Experts of a small language model: vocabulary 8192.
Below are experts of layer 7 (counted from 0) of a mixture-of-experts language model. Rows are named router (the router's row for the expert), gate (a neuron's input weights, with its number), up (a neuron's input weights, with its number) and show model dimensions 0-127. Each number is 128 + 32 x the weight over its row's rms, rounded and kept within 0 to 255. Numbers have three digits each.
After each expert's rows: "mostly gets" lists some tokens that are sent to it at least half of the time. This comes from a sample of Wikipedia text that the model never trained on.

# expert 22
router:111088177091112147080135164087131099161170140195184165161115127128130156123114145173130166149097102149141121153110154109164123127135178137137119112120170082174150169119145109170129136092134071114158065127160085095059098143129131155134116155125173153153081139128089117148176132163103173079111087104119106170132170166102135110104160154218188146129128066097105099143160195099056152145098
gate2:088124154121088126088106114101123108111177097148174091154071135161115230102145129209162125194097090202167135117105187083116110158136112167172113137169148170124184115180120119085120076092151067083135072163102092154126119092134121129106131137148126115136153115136115156120176115102111153175146147133165156104123176153151130140149167164153175149154110175101080154132143169159117121155086
up2:111144156176089147089090139083129102129141124200116112137075110112099205090129105174184108169125083197158100093134171113095127170130112126115095154162122153150165129195164089093119097089161101099164089161096144117125096131134099127108156102145077151179151113113125164130173141130106205162136124142134161144108197114175119093172211163113166178144136142125070167139117148130109096144103
mostly gets: "|---|---|", "|---|---|---|", "See", " album", " List", "===="

# expert 37
router:120077147095095158111127165102143081166140160172145149139095161160119126142166162163122146137080118128136129175097145065186106159161119167146115112147170112145164166127139081154129170084128110162119114089156107080113097073076157165135091161134149156128086201156099144122133079159100140096095097080098100200158198140145115111111167163178139137143134125109121100142167150131053181202089
gate0:134101130111128102124120158176122126120087158139146128130122174124111166119104125161093093155119124162099122156072118152149180114121139146203101126088167066146126110113161117182143248184117047163137117127188084124106094127081158127116077143119202151157130129130138133151086112140119183127134169143121121139145176171101072112098138092145145145177091125141081110148136108099115129159029
up0:165129113111116137128155168208134182154090186158150077158124194095106168120141077130063169146121139105092115164118122142117150118133134078180118111087134068135139143107142065166131183185122106166124094091117125136084143129138154089116129124127152111143159129085118102102114140138123195102136156121191114189183149199104100076103121112113169135149126142200156113128162112094096153154051
mostly gets: " Sa", " Ho", " John", " Jo", " Ke", " Lee"

# expert 27
router:123079178114083134117109133085164082154170165179137157165140177178107150136153181190131142162096107151144117173126159077112121140123174160152119055170145098165153155104149092140114155079104056135159114124177112123130087098096139169138117171098155176131108174180133158129154090142132132077106073100123106155143128152124097131161151143187148131155193076131097098148110128140074192177098
gate0:086155195125112111141178113160139049118085084127130068096120153079122157144166130137157121098124059146157104161168203198137134083103140107122136087153144091162140102176141141095111169150155129131138109108148083161158135114095166133127124196124111202150095115149122178187149103131171125078091109081121103137121125128071147123103176076125090191097092091116131162089094133152105150111122
up0:100160125127102156103172048181141116111113065141131137097116128108146203101167122075190091092110100139146125168166150153133103117095180117136138081109140058160142119158122136135087148126189120136147099129140098152165105129079141134119080197112133174131086143105102194201163106137136109030133108105124125134124091137128087070116172134110119118103073084114137147058142137148110144132095
mostly gets: " Ke", " Lee", " Da", " Park", " Shin", " Dan"

# expert 43
router:135105176093131151132118150090136100154130136165174155148119163152129156132159173143162188160112097164166091154105124099140133140136125183163059098157162075147169155130106109171129168118092070090157068128155053110130096098136190190172118158085166153145102127191072131094146120143135152070095082106121124182119140170119115141122148156136151157139156083076099106182162150134083169154091
gate0:121104107106140154096154128140161103100104130127150120154106144151111207158185173142129062100148130135034098147118118094092136130097103161205098111104155135128140133102153126155159075125094109122147152160188183155113126129114136100134137139095137090167089143156073167111050118170167102151143185094130098145127111151152102110109207189128094134092183087096107111108153117129098213161107
up0:072164107128172101107135125175190152079132173150167124123126149139152125140153170111143106142110127174188100134135146085084201114113136103120117106144103131151138159119143143109183072094080139103218114116130122197133150096057209102104126145122148140142081129117095118137099143150170150090175156124140106088095137185164120124136162183122117139138125043083136120132126157099143202146179
mostly gets: " its", " their", " local", " ship", " p", " city"

# expert 46
router:099104163128113165117154133089127102151132163118158159123152153144108167130159161181160154138100121148126113174108160072183108127127134161130107134160137115171178151117127097179065181117077100142174106084143114112120093110100128168146079191130117151150077158181038124122139087133130178103109098127141099184143177147122088139109133152207170160137147139089109081160167156125074162196072
gate0:100129133126091161097158123109184048130131121167111073117167109124091123147063136144141125108108154102134104106122126121136124194089145099173101144133110123147083124177058144144101154105061154098123137091118159144082137050119149143166111153137162098129144155069139139183119104133194124129135090139164122142168138220119105083131090139096112131157155143114084132205131121090139179119221
up0:136099158113130117069127091113183159091129212091152123132100074116091181143118157124159063121194126088149124090155083123141119133107110119107168122115128091090165173115102108134111124175100152134159123119096161138093094115117114111138089127201140124131094115126116138174126100155201143147094138119130099115103182141110115161121169065179157138122146140133182104191060100024136117153073
mostly gets: " Ga", " Carolina", "ham", "ø", " York", " Tal"

# expert 16
router:102079157090082184074133152090157096141116144162192153147146154153119144167140171141130137146121141138148108184119155094128117181145161174173072106140135106176142164118119086204069146094120111145147095118197108112074073138130160192172134198123158128159100155145091127111133096156125184140090115072129106193172153155114110119132156124146184143130128109140126112145118153087054159155108
gate2:117179147118071080108178163138130097133147125135115117164144171167163125159164105156117207131079142134140126141121132147172083137149147122143082113201097087138154124170143149172155116106144087073210137101131108114142162157166199158154124150130152107094128216170120145153110104130103107116096089204058134165137084169124139100171158162156127114113103149054106122142113164142146175141139
up2:177129096148125086176102142042144145118133131166172137129070120122162113079106181132174066126100104110166051150086116089120115144179138099103183107137159152162157163128058122173202155056124168129123119101125122175111094115078087139117100082092113174152155121153123133095108099146127101092137093139161131111092121137171117127087158146155127205095108115130150077166168132129126151167149
mostly gets: "circ", " Candidate", "fund", " gold", " beat", "Tru"

# expert 29
router:118132165088081186105150150091156130155169144163184133169119163171139182152137152159152171181050131160148118147119140129176126150152225153145085094164126093156142134126124095162093135116118077128183110107175100120111124112125151187155093166145147127143105140193089162146161097133105188130100108096117069163136193186127113141110190149143136176125145122105113117170134172145116144188108
gate0:148115105140063157067121114135113132188158161171177103176134143116128175098150147148133156099147121180125153148135154069148143196128122120079058200154158160148143115128126074095144137155127120132132095120153124088053130126065120149150146148169180128140167156226140108149107137187156142121115143140155147131149087168159127098114125152149119149119072153060169083105152148146137171198125
up0:099131098162121145098142084171143125206163165167193108133084210090106091110130131147157182110106113114102150156151182092147126180098078121148119184149143176130128201145120103080166107151116149179133075136120079126059097107095137117111110180159130110124133128172138163129120135181133136148069134119191117156185114153122124117106127134193127179107121148132165130076121111136079150185104
mostly gets: " those", " these", " whom", " addition", " how", " future"

# expert 48
router:077116188135136146097124145096156112168201161134152146153129153188143161141137178206116136152116123147146116147116146081132135127159156166111129068141158130163167129133128085163093187112086113117166089081156123130097135103106143200174086138118174182154074132140095183132136116145110185112118092107111094156190162185111077139135158152193152129175143130140123132118156120133073151189071
gate0:104111077108090142104126159103097098137135092166148130109069188112144184108082178162153134128068114148129180145152100114173138125126146122165109177132127149122146113078141156181096106095160106073188142114188183133129103134105201139144128109131132105121095166179161152175151166113120102153159056157127055140153136146139151100165156114159147131106074157083118114142188172113109190149067
up0:126141136075151112110192168112123138110160123120112091117089143104146118116148137149110124106128099127124158165143071112185112167218102066131173143161109149136151126114061088113141181159124149143105107157107047132114107077125141154138086121122150151132038077098132128155175194139102130106174075144096056092119129151125145151153137110120192103141077129112098120112134154146139113190041
mostly gets: " Jersey", " York", "iff", " such", "ale", "gar"

# expert 35
router:111100146103112139111136153083127107137149167146176139150130168157097158153130156162121124159089102141175101154102191098137124160162137155149068091154165093188161169115109121171111145061123117127133114092131127109095095112112152183179089187088144160132076168149101161101147063145082130123065059146121108167132166150141114122128145140242123144128121086121094077185120157112077166149149
gate0:125084128163131140101131133123170104182120090115140127127127092173121142157152177081179128167151094163177151150147127085071090134179116128097137100095138120136118109073187080120068079101157122135115126151169124143062118140087128098095105169106121123126136114087154146142104096114127145103070106152137067100238185090121105134140191103128139140174091083155127099177152181130058165119115
up0:055137088173149061151120109108115147171070148109055166157120122161181136112161078095139116084160135110119123175106183119081133148159132139092097116058121099134157096130149095135094107100114084108129141128148132158106141186168138126147094133131117130128209145114131035157138054169103132171133135159117105162194132134120106148115128085125137134188112162161144083172081145121064140127120
mostly gets: "Billboard", " Francisco", " pm", "shi", "tsu", "š"

# expert 53
router:099134173061104159125103178114145089150162151151167143152126154165092126140201156183140132120111096209134099164096169084133110134169187161147129127153120105183129125118121077135079155073150118144150087100155096115118112123103155173182107185118178140130101138180092162113162137138104155088085106117114111164155150163145097129123151144177188102176100058098045123149142158135085139137114
gate0:144093127073151176148105180104118155152128121107141104175161104133153141106158136140098177161103121134128136157151134083127164127171111157132094102149104151130196155058065092154197120097145167091134085147117130097102066096122167161096088134120121154076171126148186090088110188116139153158111113125162082117118183126142124114100176135139115170112115088153060065171106135101052125167072
up0:144143133024162115140078144194079175181138145109175085168139128024130094127169155113085139153055122073147135166192091124125154106162084144127104108105072150136183158091111122126179142126122149078144128128103078088119077070146163141090090124131141117106115131106144110105097165131143116136109156158132092108082106152134086121120145133123160150074114131131066148162113115098097129137102
mostly gets: " re", " inter", " via", "·", " access", " Pre"

# expert 23
router:107073172112097156097172151137135130150134149150142151139161161162131161165179167173148167156106104138122110185111181079213124157122141164144066093126164100151151155100117091136069131110133089101136088105170094067094104089091187191203120192114144118127054145159106128134118113119135126104137119121115117188141151142123077129140146186167161122120136103069112116148126160136078152159084
gate0:140164144105135108130142164101056102142109053116123162135168174124133178162107217153184151130081141143122140086119123101127102116172105173110071122160144110140165077138086095187129138107196114110131161147133090086125131139100169136144095135120146160137122209209095098151172132121096119044106115053097113193085122125115129135126153091133148161118109130132116139124151120152086147125185
up0:111147206131076044131099179160060120126150101096128128073142176070103173144123145198191148105108111105109157110132094106155111115110096137125116131146154162138118109118126127208160115164194180108127178126137085095110140087115174155114136213170159170139184166165112138138135165120111123110127125094133151134084136101131126134139154084121161154134170156076129161109115154169072096155109
mostly gets: " farm", " head", " provid", "semb", " text", " km"

# expert 0
router:113119168107120164095099175105115137159115136151178161141096158169104189147154137144159133142104089152140090155095171071170114155134127159116087135163160118172189176118172084143122185101120115124183054110156097105092111114087139176206129182122174164121121169169135136128153083125129172074119110099114100156142174174129117130121158186209135153126151127090145102126113184119075133170100
gate0:152127154139149135109181099114128146221126144152114145105187137138134222183139122151127105106123120148155211137145165133139064128130145131141076155173056092175176116096141144158081136092087118082155153125090132113123074101122144165150125192098155181145122192084060129143137118148170099145164127129121095145123181183141141165161135168169170096153155110093107142109105122130086150122126
up0:178152138150175096110156133208115162170111156125080097118119144149098192178095129135072082075161073161170134133144134101127138074135121051125087144140028116130176148148168155132135130104096161128178167163098090149121125135090054113154175159099137140132131141148099156179117088133153140151177148115126092128146158141142094147144086111100044140135116172127154151138112135088178103127135
mostly gets: " York", " Prix", "Br", " bass", " RUS", " Zealand"

# expert 61
router:091102141113145155139151148111111114159120164149149154168098143169120130146194171128146147158112094160153100164084159073190119144156123152127083109128168051152147123101166082127118164080122087106167099060184118086098130126093154173163073130138158169128088138143109157089150077175103168097095105107139113155148134144129074125147148153243139138140154083108124086159139141130069142153079
gate0:104112180085126176118134130100172140096127135133129135159142136177105168103149123109153148182147085140142126157049114131173157162240174133099118128126149094156155186128108066159133168144068057170164082116150120201119068113135158137118081136050141162135099057149118132138139107080188154072111146157124121127144155166127108101159134128133158091154126129121105111151135135092109117094128
up0:107115109146178118161141111145138129061127161093081141093114127137115081067174082112155080119152077131134145142057128125068157121172114082087190160156160060142138097163171132130139091140119137101115161129165204130153142135195099099158050101143052171110111076113147111125104134108126105093142154160119163093065064127147126096103124129127159147113158183125151127101074123103118102118132
mostly gets: " Mor", " Mir", " Am", " Har", " Mc", " Kha"

# expert 58
router:122102166111091173097108146126119105170153133174197143138139163154102181171149138181154159174096114147178109164112153079151108146136169160122120098139182103194168145106119108142122152102123066137144077110142125095089093130127151153124104161087171155167122173179066140133154110163091185080093083118136096180176144160135099115140138175193150138181139107134087128181169151111065162145123
gate0:103130147087098148101131167123096117125121134095121126149135137205105111147135144117203140165079135089181131161115119077185140132184158117150074116117119015165092131121143078201024103094125115101133159089125133096126123136128138154144100203142149132123070176141069139103158110134142122130122129143113111148167199116154123107113155100130107174126125139097131137127121139105085145182059
up0:103164094164089169175120181117149075165157115116087118123182128158111128173091095153189131152123171081173130158164140116113138112128086114093098135097015060170122123115171125149109113108150132143101185118098173113107184168123147109110104169145117118154154184126128076123137165085134104124119206118155108143149128105195127103169118084083146156130090157171145177108114124119070121119153
mostly gets: "H", "I", "T", "G", " Mal", "E"

# expert 13
router:109086145109123180105142142107139088162161144149178132145143161137099210184162137201145182119126087156161083152074167069182116161128153142143090097142148123170141158091143127141102126101107096168194063077149118122102080118131169160158102170104157153147103140168118153128121106101139153129116089126126136147158157150111095145119140164219181182168161137094111118149147163106097176163081
gate0:094101156091140181141223180138101148085163126139147115133183182202118179148154148129130165117180096127149072170122140137114143079077142140134067102138168109168145135177109160163111151098075184170135147143172116102119092138167158149183123161107160155159086125103136093134106130106185117123105153151111124147102140150115184143141146061165149164128172141127103128185086105093085130159166
up0:098094180071141165135156176119128135140154131093107133115143145162117195151132157179162143099202115085145081113105113182095157144088142150056073126101154134184147153162074153106106089134098186193131135167126167131119150158158161147159141108118148193137102125127157107149083168124169121116101150165165107120131170099120158165112125052183135146118135138147113134135090081084082189145180
mostly gets: " political", "Ch", "You", "PL", " health", "Co"

# expert 24
router:100112175080107168075140137062136119147158145171178168162135136147103173167167166149163167144075124153167081173092159076149106143130158148152097119162156107149164148104102100171100153091136109125151090106142061110132088119123137152148100152109143174176078161148100192109156110165127180098121107093129060165162162153088093146139179168138163151150136089072098111178167165116108156139101
gate2:144137179120097118132104142173076173142114122144141085083098127173111106087110133119139105184114087120165112149077095165110131147145116145118121128133137110152173102182143058195120150118109125110152088126117102153095078082204130134116153119093131104179119062157073166096115100190134192142120122107108131148157223157124124173151163085141170095078119158122132111175161148074142198132117
up2:151133097155123120137135104185144120125141162079100155135102125167127124109117173108164116149080141097163117136095109116129132170118141118104101112089085167126115176112119073068200158080114124128159112109128055164108118133162120117101103078146126131121029080174109197095119092172149179114162111129100163125127156086159154193176086148117080074097099091130129128099106038090137170117132
mostly gets: " with", " for", " during", " into", " at", " under"

# expert 26
router:111114149110105126115173142111095114167129160137173177151134178127112152154168161165136159130109118132128111170050138091202127149144130145151107107186146089153172169095128122138101141066104111140184078094141079122082093105104174169162107178101136170103104161157047147099138053138116166100102089107143095181145168154123109106114128159213138163121153121077101125130138152132084157168088
gate0:176057112120119092059125150135139035148136085134139132139119161132207177132186126185154147088137113107113062075107152102122076154095115098059131094191135150133167146096106157133107092088126103149178118085093135157117079157156153124158107141103101084108152094147055087107136135065118142167114160094073142157140139113085147146150180141150131116134098135108143138138166108100117104159111
up0:109121097081135114122112117053142175102147153183131204127196150118086088160087141144090145130141142099081092133125126195168161101074115157136085180156166116111082180124168120122134139072069170119132151122115128129125124126080132140125079162166114178177125102150054121145121139124126116190171135096126135178117132105160131184090137075128113204171118117141102117170117150095123098183140
mostly gets: " Battle", "rick", " Tennessee", " Georgia", " Swa", " Cy"

# expert 36
router:117101164149121159071149147103175138144163161152141161148103159145135172176142174163161145159151121173110112165100176112119105134140142181141093088147180089158153163138135085155051137123094088105167075131123077130080088139130158217160084121117130132126086155163121147142136120153144157106111094068105105172146151148092074168161153149177131141121181081098071094168122173122069142169097
gate0:092133127065198143106157113133194115120096111095168127125138177121111118108151167178184123026176158175143110119120093111089087129178102176137160106118137119143116128062154125094098107116186154121172082141117116084119131112155053152086142113063179133127144105108143193155115090149168142107080147124102077116123107124087117137097153092154121148168143115122055170158106126120129090102134
up0:093117168116118163044129150096124143083134120137114114150140149165116180097096173125176081151111096108111075110132124125117089116208142140182142168067108130143185109083156078142124156061174115077132133100116119149112060121182134132096141088132152104117109131084110161136169175155149094146138121152164081150097152081121112212113216094149140142152124137105081115183157110157139109117117
mostly gets: " MF", "exp", " DF", "present", " such", "cl"

# expert 9
router:100124155104114164063145149126128099208179145152157144171103160132077155178144173151138136129093086180124094144122196129155127169128183143183072096143127088160119164116129090170104181097111107119154091125194096128084119120140165204170119162105173135154082157147113159103113133134143178106110121094153096162155130179132098162124141137170144156161166091136124142183113149111066141176084
gate0:106116125158143089094098104149128066179186093126150102146114124088091192124150096189149193148069090161141123162076146094136091115203157056167235131152139159142147136087161133113131148156139125108170155145079113137092107163157105116134151129060160152150130143171123118099120122089118152086119126093115139120186162103100133107190143194142127141117134119148073124141128091090124115166105
up0:109121124124107086123139136088089109214162106141197084139136134124102126167055124165127154170041153148117093179081104115128050137165125086112174173163120094156122162164092115133111114115105130144138158116128139141154077147087127132161118146091177181146131133114138159060112179099185119093134123137118129092131090119107155070153102154139163175047123089122127170140148141111085160101174
mostly gets: " ex", " Los", " Ex", "conf", "mit", " Un"

# expert 20
router:088092145101104124102132162113163113154168179179178104148143197184117146140145142169150137145119145125131100168117166125156159173138197142131043099137174113161151178097086119184106146124108089143175129089142111096087096090110192172180110174091157131151125162171094150097140126108093144128096135110119108173151134164128099132151170132213128114173145085090058107145134149113072145147120
gate0:127111148118137119130101129071152119185068183193143135104104139095143168155161154180139115114120099171121144161044163093164150083122155176113128155174111128119104204115097141092109126118145168107168127089114109075133141108142115169141142197125192245161132108169111134184094120108149144134117123123149145096145181198120145128097076119122114151157152116105143110091163166135088130165119
up0:090104083105105102121093141045149199138154073198132131158112104120207146159165134092137098120093118115123114134107134104061156161121190155120085122134118113116088151092114157133089121107158144156090140157122161098102119158140154138103193135162142255147118114093117100187086086116137119141151110159107111150135169179126166143129104083111098114176096101156096142146158181139110119099161
mostly gets: "ñ", "gen", "–", "od", "c", " Par"

# expert 39
router:128063137099082141091163154124117092155094111153172141129120159135091168124148145163154161175071103118154126150100163106147093127140177149126095108151160100216150174118159115185074141128101122116139083061147103103053091095106152169169109201068141149157095139157122138127143149150120175054106098096092111166148176120156115111134136180179145150149127089118110124154140172092086158172117
gate0:133131142147112108145181143138147118143153152165085074111153156100069170148151206159096120130139105139134130139154141182128123132133116121154142159115161131127098178127097039137124144182123140118095086141138166075132122022122115124122120151057152138160055068110114129136119156085138097109101177137162159102138150208114115073144089132129120143167154115149127028092161179149114119151109
up0:129192152089132075164113139118159109115146090098125064139130154104096132118120185133149095127153053130139131152136162147085121134141108146145156133118108090123118129100112013166105168134084158128110056113183164092166155033103097110181138131066168154126106085133124122153108165081125162079117118120130121089116138184104140068155107102171159131099088098153166113099159158173120127105123
mostly gets: " Born", " Location", "Th", " ==", " Genus", " species"

# expert 32
router:115115156110066164110158173086128134170194172184137138148119172160100134182154167144159136156083129146148125176101148116143140183145180136173107088164162129178147179124077114175117157070117097141130116092148086096090120097104186205147080196125155137161102160150067152109148108152104151131102100120132089195155132150160118153120153161158142123149149092122086108178158150130076144151110
gate0:146143138120078150154142150144136184153065175123096093124137153148105116139217153124091140151176094098171134118104085149147112195133181143132142121173163106116190165159084112124150121087192159188104113056154079094149111114127125147117076161115131101109133066131112146067157123189133131159114044139083094098163127217151104157136125127113161118077141102112117138128159142124122123131121
up0:095161076173141141135161116159223166132157166160143113120157101153126145127171118175129105155152041101130121149151172146081122101133142110139124152183124134142143160131098121172178162126168185150128113159162163117145137103157152121097127158164118145162106119136178083200094106195200144142077107125122103126101094174149160195113111129155113138136102110112115179128155215183084125103100
mostly gets: "dge", "pper", " love", "ft", "tt", "put"

# expert 56
router:103103173132087132110124137139136101147144119125150146142130170144142173148163156200112170160128120164165122163136176091164129137132205149154076137109153087186154110110125089143128156137144058115134054104137079114092111135114131187154110196070179110131110153151103166103156142161123165081101116094099130187153177124156114132111174181167163143124150059097073098136158164168081153169097
gate0:152142150075108089086126118148121125153156100085121165155124153129107110171152137170143166091166131185101178092088169195172165127089204108093108147115134164208104181069135114115117096114152072116134066121108111059123142136141167136143176144076127070179165145133061175167206139124095152107096126155111148124154157131118123138124089114127153119193154098109144109136128160168121138134137
up0:146114120148115154119135138227107162166135125119168147143111122118137092159167199127158161159171134174118132114092202189174140113053149138096144105183119143131121130099135106072134129070157084072165115113116098101078157124130174139161104178126129110182116173100086151144094137144128134157104130146093134135143122113106087195129099146117196165133165094149089106127090159161049149174154
mostly gets: " MP", " Preced", " Succeed", " Act", " Title", " app"

# expert 31
router:109069142128153133089126166104122108187192147163143197141123152145099139174148154193131137182104105170118094173117159064163129121136145164129115136140165132149147164102139116149071146115103103124179080093146107109093087098089139171139099136115148116167095156187081180145159103132095155100100072093113103126170180120127071145093159171164124150165168105116082100139162163100065136195103
gate0:128094113149159107103143087130169129208103112134079123163126126122124150074205185116158161112170078160142147175097146109149138156133126155106125108062140111142231197138116170082114155083107143124151106162146106142120097069168110124150107118132119103124092158164187095139115097124101137099133066097143092095092119168128134113130105099127156097151144161106210157116092127165058178135108
up0:150096126154160105087174118135193135149089086166122144111197077144150126162085201157174101134119077163114115113132100142164136157081128128107121123085099133132186181054134138106090169095108152082155097185158143142140094122177108124142124119145140144135081138160175160162075201092128136087126070167122104089137134168148105095186187124113173147136145153093156160107138149119075116099095
mostly gets: "hum", " \"", " bi", "tum", " Sim", "col"

# expert 11
router:107079195127130169060147145118152139171157162142145146127117189158121138187140154170169116133093089202158113162113163103125106165128186176132081093133140133153152149105114079162078137125118114144138086083151092109113126146113195192183096143124174128151116151124090146138170148166121163124064122106104137143149160182143115117112191149157163124179144072098092120156142157109057146164089
gate0:090121102110109206155149128041146133122103162169106112125164151120107145166165143127067100132136126140173152111111164130169061171142150125084125131176115131129145163110085120078165087136093141162124111050144091138160158060116194139095132099113196183099110202096133183114103113119085104122141097170148137118150120160141175091142148149139132120159161149099109074092148149063133160142160
up0:140163135150205177124114003134156170169128141125133099094151113094129146171194125160131147124121104170158170105089138180103142166108159117131134186115155125115089135110166127145089118173080142137114122191117076156126151156133166125079109120152091121182131057094114150163117149182130126141143113127152132142158160150103135164170164094130186071150184086155118104128110138123114102155200
mostly gets: " ex", " cap", "vis", "pro", "tempo", "pos"

# expert 4
router:103117136124082132089134194100162122180188158181154137174117166171130122135157164176126144150116104160144126191098133103149128138141137151164087072118154104179141137139132146148133144089130096115139110100182088065059088108100157176164090150108153175137081158175079136097117078161095136112106081099130119176140134161134093166156129165184155151169163127122093103156147204132072174156104
gate0:121116141157114103093159143102129066191074172116075128148100074161178099140083127121156126123111098136068155182130125125099104161156144121154060132099107093118088171122147113191133095140158122128141133166158115162065125171162136136155144128170143118119088153193057143134161099107184110136133122078126148102130134141123083184153162098134114175190113128088111094178123199118126073155192
up0:109076140151064168114153143107078079185106177159099135146102131126151123154096138136174092132100166105125201182071141059148096135115159137143108098072082123129105184077120133142137106171187124168138102130171133181094043140148138103103110130107122132193100135118090116090152097117085131125133163146170147078112088100096152145139112201164152173142115129135190119153122151127089116088134
mostly gets: " get", " Min", " McC", " Bir", " Lee", " Shin"

# expert 34
router:141114184130124143081155157084162124174140151140166135158109221148112122133184152152163109142121123143157092131102140125139110192170149134168076110104159108151139172100109097178088162111125141147172071120146099118055092124084177187164106170128178116152129149162090147122167115131141146119065084066133096148169174150130115129137182140152151130168179063088106115143145140090078170147098
gate0:092165124106151088156114065143125112134147161153116113096124120129148132068165119174155117227087084112100107106140130124114105147155118142177099130114098059136131102071129114185159173147120111149142094119130111106109151149120152160106051139141123118212151138134116185122135183142115153088130151103084049173157088111199096136173211183139147140165120132158098136121150129178116111166117
up0:106145152101151145160167145155140156123144084108134104110139128121095147082186116132143108187144079102058142098150149132109181186160137158165148125123139033148154143128113135192140159124171111128120093147133090109123126111128161202108056097161105115105122129080145182100153158174119132090075090151102034158133131129168099155114140154105205112171080151153103138147110133149105101062158
mostly gets: "|---|---|", " private", " con", " Votes", "Le", "flo"

# expert 59
router:127070131116090154101193165107166125162186183188190173120147155152126170151155170157166144171102110157175103189078152093151118153156157177130107093187160127165162141115096124140090163139138127099166088121168108103102105103101183203122112178086155161124075160151093129140121098137140149096071106130104116157117171151143152105126158185169157136153159096129103125162164172139084125137107
gate0:137185145071091120120087161076160133097124125192169132155177109112133143128114064110131080122132065120087168199147219131117138081188119163155132089106146134172098091127101124145130116087146114145130079132073079078094133056128139143135106157156159161137139144160151119094102114156153148104101077102130036139112164116107131124139164141139112162084157094115095131152160156141089107106071
up0:130178138086122154155151172124132177124141108176106135110192102118128148137122050119138067118144096125098141192117161153117089102192093170154147107195172168171110089135068105114117151092139166182124163129096111066131117061116167147128112135137131141147190138101173116105111119148129143091101120140136066094134181131149126081099165114139129145133181130162067043106121139108113077083126
mostly gets: " more", " known", " based", " Pe", " few", " Be"

# expert 60
router:102100126104104154095158137112142127146206185166148140171115172157102151142196161132140119160124092151134137157106194080172131207146146137158115099156158113165169150116119072145127165098121129141166080083167089088099111083092155161165094135124165147155094176154099137104121062194075124106103087140134106164172162171152104122121155155201169148162164117130139106147134150123084182142111
gate0:075047157219101157182087186089132164181090145135128132086091153129108130136187125144170150140114128112126158141197129130160125159114094136079134113169167123151147133133154118065120139091104122155083122145167161124084109116132175110165133125150095132164130141127108190136202105164118152155164093155077052139143112121189179094200124145112128130091101168150154122131162130110105132095143
up0:159152150129139190139109151113113093136151083109181083109107130111162152126180192144176155143107184098156145122166140109179154146097163087157128145123081164102166171122169105137146167151082119125220109139171153066046119084087110135104125106117146145118134103121117149149121135144095141093088124120133169116201102127081111181125132106177133108130134061134108195137118160164104136188191
mostly gets: " Steve", " Smith", " Ross", " van", "itz", " Brown"

# expert 42
router:074101122121106177071165137113136110168123166149136161168101150150091177137178143170178161169083120137146116141123149116169110143162165141147107118140167078164135155121107096189096133083109110127160076094166076065120097071092148134133117158100171153129092147140112149120141123159076154080103094107125066145144174135127118145112167166150202158183179095110105135174115180109104173201132
gate2:161124117071116116148153137053072145096102167167135154111170096150076112206119164123078109152161036085091130135135207083136131175119117125125120077110122161134143126119115113086161146091097116127183108111171125190148057118120141116141137147108171111121149134132131114102160089117128147132125143154193141139162115177113151163170146076158153157183101101134109120175178137170070116078121
up2:097157153201088102152113115089148085149152136165157085130156149132162175132210134123143156122106158215162146145102103154203186152115148125134079151141079123092193067098164121085090094141190137113174125114125110120121120127147117144128140188187152147152110125159118125136161063120164096184110207091101171136100114145146120125143097130119172142121144156121141139100063096157123118157152
mostly gets: " ==", "\".", ".\"", ").", "inomial", " according"

# expert 62
router:083113160074135178092158167120131109163135121182201155170135151178129130147167172198144174169123101124135097176093157131152081138144181177154095122143135094153140128101156088189096158089124054094159078127147113087096077144102156162141091158116157148125085153168084163094153110150091143098101113122116111155154155143090088121152167145190157138157134084093081129146176160138128130178123
gate0:141088129104124101067106141199108116161083130174128122105173136032104109104145063176132135166119122120085111136077110117100147154052160128134192143142157127121148103106148115155158106170128158138113171117135113109105144132112199143108132153178094134165072133165114138138134177164074121124121153118108137118117116104119111089101054106144184182113109068127180137162190160184105132182091
up0:139144115086130027098149117091116088090166202154081069068126149138160156141131123076166161127179135179104109135136126118119094099145200101118162160114141126133115146104138167078175127117156102131158151112103108120142157118077119147192098117141159207181129152120095111147139164165096162160106110122111085141203124133134100140132099150156154169136159128129144101179114160110098087054082
mostly gets: "In", " June", "On", " February", " July", " October"

# expert 28
router:116111170099105126100133181095118124148144172164170144156120186192104139133190130122149167152096080133139123152128157071175134183132148166130092116150143074210163122087141088139128156078117076107171091081167114120120104117107152170155111178125160150109107165158106149092164074156124166110091080115125097187115139140153103125141168128197165127123129045068123080154151161126096143132096
gate0:148147128174111198131117073123081148076145109122112135133127114079098197135174171125173145115167084095148182113162124056120123158114152200118157070126148147138122087113110199121107163089154133115097104151146137138140082088143119176133175195150103153165074142139147177087110127133084158076098086101172152181090129088177097167137163178142156113089164133130160118118102108139128143090129
up0:125149118149134153146103069146109126096155116112118153126150105120156154147160146129152108102161102068101191103131171141134138092140148216094157078186170101192114076135114187175147155075131139125127157098121155168151078059142103150136132174120137165161080114143121179131095088077098143096125097131207116181100131082147099167177154156102155180112155187114159165104143120128155133086098
mostly gets: " Airport", " sq", " NED", " International", " Free", " pm"